Below are experts of layer 5 (counted from 0) of a mixture-of-experts language model. Rows are named up (a neuron's input weights, with its number) and show model dimensions 0-191. Each number is 500 + 25 x the weight over its row's rms, rounded and kept within 0 to 999. Numbers have three digits each.
Before each expert's rows: a language model's description of what the expert responds to. This comes from a sample of Wikipedia text that the model never trained on.

# expert 31
It responds to: The letter s or st inside words, often after con or re: con-st-ituency, recon-st-ructing, publi-s-her, plural and verb -s endings.
up2:474479456488479488499495499496486533481481517503515489496495486470546532521546521513517517512516484523503491493512513475499453447512492522505516496492502502464537495501492496478481502518504503467510467512527513486572514498523488542512459505465524472480479466482492484507481461525513464511525499599555486513527494500512483472555469476490552480517489502473442483499462486455500490486462517536497502428545498457473507509530513498499514467504497501511503518472492495545554511456464509504483515499465504488533499479506481486507512455499500464513509523482539499523542515507486504521

# expert 12
It responds to: Doubled inner "s" in words like pos(s)ible, reas(s)embled, profes(s)ional, plus lone spaces and word-start prefixes un-, re-, trans-, ex-.
up0:604520486508458493503457523548500519521476506490493474482493495522511461490478496527514518466500480503473512477558484523458494491504493489510474490504476510486482516468459529544522474515500475498525476504474484511473463545504492533479507550516503493506487522493515489507508468451498494504529460478551513520493503516501512466519509529490552469528525463475497511502529495491489509519482474463509438516504522465486495560480490489519497484498509498517508494466505520456495460474546539483483503498493519494569560494516491516488511522507546496505547533479484498502461480499528495481

# expert 9
It responds to: Word-initial pieces and short function words in descriptive or scientific prose, such as re- (reddish, receptor), co, take, gene.
up2:497485593490433469473497487524539455472477526496533528513503505497470519507511496490553487455501513474515513531505491480494487470561528532515487480495504537468478487542498539534487547491496519525521517488519446443466489482451515516510536495506482450526529504492495497521502485510482535461509486467507518504492476504498486489520471488482503515522530475488466497478467496501550481483519524538498520486482538510502514487513445450507517478504479506516496524525482473483520499508548515505513522485526507510484523489508439501519494505511451533484538519505491496473542480490509498483

# expert 46
It responds to: Digit groups inside geographic coordinates with degree, minute and second marks, also dates and molar masses, e.g. 32°29′, 0.0756.
up0:556477528447502540512500478502538476463463498497502541470472489500472485520520519514527484534485521493525546508506538506496506569532513548496492475490461490489501459492489527516500496445551486512522536487504523479507478510510490534535484504508506510539530480474494515511536513511526499506483495509499524487482483504508511505453490485497500508533505539500516440509468494485489457479512514521500483483490521489472519475534509505500479508499544456549493470462432544504520454501511451482515492522484519466518517505458494487503515541453514535483517508460528488468492514462520543523

# expert 43
It responds to: Plural or final s, as in grades, crowds, https, plus numbers and separators in infobox and table data like heights and weights.
up0:466483486532519496457543514472523509485446472475484501503492503520517514509473492512519444537454456503501530494499524501553525501502503554480515461485497499486470499491524510536501485453465521485503477517493475490508514511482543498500537523536509478503491499478507499482498514511526548505514572486490482523501466529483539541504493482533483491493488471546500441495499493500529457542464521511541510503532538560532505548495501503496495518458500454526455534524499500522493506504491484514508488513471490478524500514505483504499488484490486497488518493512485528491511574486504576469

# expert 33
It responds to: Plural -s endings and the verbs is, are, was, were after a subject, plus name-final vowels like Janata, Bharatiya.
up10:500558532519494493497439507458606493489509496500515486532464503524495520513510452497510491502472461505484525509501435524498508442481527522514517523499510501482499514532458532537540506476484495528523506489522511483555482547525465492532510497499500491464501503487537476485464489515492505515509476449531449458493499516502519463463487504491523474520475381481502494493519487489471514509492483517507473506500518490506501500500474523494473513487519505493524499503502502502504526494476525489467506462459500492511489474509482503513488520540466488480505522536501503493539503489508524529

# expert 48
It responds to: Endings like -ed, -y, -led, -ted completing a word, often in names or titles, e.g. Fre-ed-om, Fors-y-th, Sunn-y-lands.
up1:485563510491487537489515497475484509495519512474474445494470509514520494528494527530550517502434516525473490507502491470492525500495548508488553472501546444524510559493489488512519458526499503487516497506512516503466503504503547509460478527507513522519451489453519477471512519523494460539527473473463482482489525500497501482489527486465480503526498476502456480532451460520502449500508515476465479537557489515494497493514513469527489504476488482485475524515482545523513517472538505534459472500506512489531469495487466482520520484486496503536501509520483476542460506554502497503

# expert 26
It responds to: The word-initial piece "ex" or "Ex" opening verbs and nouns such as ex-change, ex-perienced, ex-hausted, ex-emptions.
up0:537515475469514487525497443513494490560513547507511494501491521498523509510491520517483525571500501528527515444489464498511486519480504482502442510521490484464529482491526504536520485469551490504539500516474533493494462506507482570520494457491481504500518486458492472491474495531550471495527469490469495522525529499475522499466532469479486535472501459518474479514468456506505483520486523500524437465508518494531505538492517502481517497447521495493488507485524519456521486482506535508503493497486541473536515471540521497488493508475489467529482450498516489461526484494504540521

# expert 29
It responds to: The c in succeeded after su, plus prefixes re, de, dis, con, table pipes and dashes in succession boxes and lists.
up2:472514481523447514495515494480484545511495498512452501505525535519542484507471483505490475529478548520501521500503510476437544506500491512512499495494482493505527495523468477463466456461503490514497491502470554515536497527467505534518529494539451495510503504453495458507525511505502525484498459531463501500491484491492480520517490496452483467546487492511444476500477498541541484491469516498492524515495497532483500527555474520556508517517531485544520472522486519553511525494519519479519472443479500544456551461509491482495487499502504513498495521460495472497488512521452512469

# expert 7
It responds to: The piece do/Do opening words like domain, doubles, dominant, Doha, doesn't, plus verbs do, make, provide.
up2:478454596527492499492508481480500524504525494481474498466465486484497483571491510467482484528526496486509531499496484453504508493509508497511505501506532521530465527486487463487478518500537491477532468510521486452473512483516500534496481498525497488484454436507495501511472508544508530536513514505473491473489521499529490502455517462490505492543492501502486515527501523534488509471492497513494543485489487520519519476573497481541535460493503507516461470487528480521503528497485485542501485490516490496505489525503502463588493475471496558530461488521498535517512518490496551483

# expert 22
It responds to: Raw byte pieces of emoji, cuneiform, Japanese and math symbols, plus table pipes and digits in technical listings, e.g. ☉, ■.
up2:500513485485484499519534489486512502515488516497507491475539518523545481493478440514509476456521507494528518509475447549484490515532469490508487466538515485526504487495496489457538478489495479486499486515474532484519484509492487469473492502551501479504543508489516514556462501502526556429553524515528466526503505468486526501539460479485489518498509511478495583489503482523507510497499491505463507494493515490486462474473527459476535524498468474509515492493489528501484508510502463508485510525523492533476455525527579476497472477485475441534490484491529528503467498486499537493

# expert 61
It responds to: Pieces inside proper names like Roo-se-velt, Ro-w-land, Gate-s-head, plus connectors such as including, called, known as, followed by.
up1:488502457525516491440551513478481496508525505494488469484489508495534500504506500525459490524491492458496502542524484505508561479526528488519458496484467539502498500506484485479561496521482499496549535482488474539463501521526487552474537499473478493458491469527447488471497513502539504561560499485479510462521539488533489505481495463475497468501528489512547503487517509480458481474492478517508510524490472476452545516477505486558501472512541465470506517469503505489476491477506508498480513490517485511517533505489517486509491486540494503486506524516479490452569499467509529512

# expert 4
It responds to: Opening quotation marks, parentheses, apostrophes and dashes before quoted titles, names or abbreviations, e.g. "from, (MMDA, date's.
up2:504540536510473482489525500537528531487472491495448520574485477552475495468503479529454491487535499507505462486483575494522483527475522476510530519501542529496507509483539543481498486471507470495508486524489523503541504519530480503487503512499505492489475515469507506522514523493500505495508512463458527487499478486492528480468528512486537541489494478523528500533506482432506492462420493522522464520524527503504474501483451520496478489494491520489493505495511538487527439475501499489510460514488500552513508504488471535522557532529483519477509474509489531513460497524471485512

# expert 40
It responds to: Common given names and surname or name-like fragments, e.g. Michael, Paul, Martin, Sartre, Partners, Curlett, Jones.
up1:558491497482486514493463482490476509495505449507527497522480471507511464492541464501485491476448488513474523451491487458451499556532492482551524521489474564489518477491496528497497472493466500532504510460524501529498510501479482506505478507489481515450489564477489556538470496483481487502482526489536544508499518496502511454509483480535523472510508500539476524468496512475547510504482522425500509485540470516501508500467484503498479486494491504502515507481514467524517476512515515537536507467509492497524487441529531507508498536462499485472498473490555513493548530514527504499

# expert 32
It responds to: Inner word pieces, mostly "um" and "tor", as in n-um-erals, S-um-mary, snows-tor-m, His-tor-ic; also closing quotes.
up2:513527632498476492441483471475533509484526486498460491496502506518484548470502520503460484510515458485478493477460505511509486496509473528542485501473498521520502502518502519505491456577525497458511477481478488511479530484493500456478480490482529512507503481509487518493514489527508495507514518430496512519470489502489475508552528480471472486507536498468498538532488489521488510487462518514507549528480499476505534494516483506489502500515511466514470501512508495465497509510473512530472508531497471488497530554526488481521530498492471486501513560504527537481460507507549506506

# expert 51
It responds to: Inner letters such as b in place and proper names like Brabant and Labem, capital syllables Ba, Ab, Ga, and pipes after election table holds.
up2:517555484479510471493524533562421493494452486522489455492523482531476507480521514485450501509504506502505484518498527509434545518484531455517517501533482484537531471486502501507522515492518536473473473434487518485507516521494530507528470523498493498522505496493537505498494507524536478489488521492480479507507469512503498489514498488550545518449482485486523484488468489492515538483511524518528499468509432516480475485508493518536458487520498514448502492512483478518480520496474517509460500544497521540526502503479512484485504485476469495501476533512465478461496563481511530548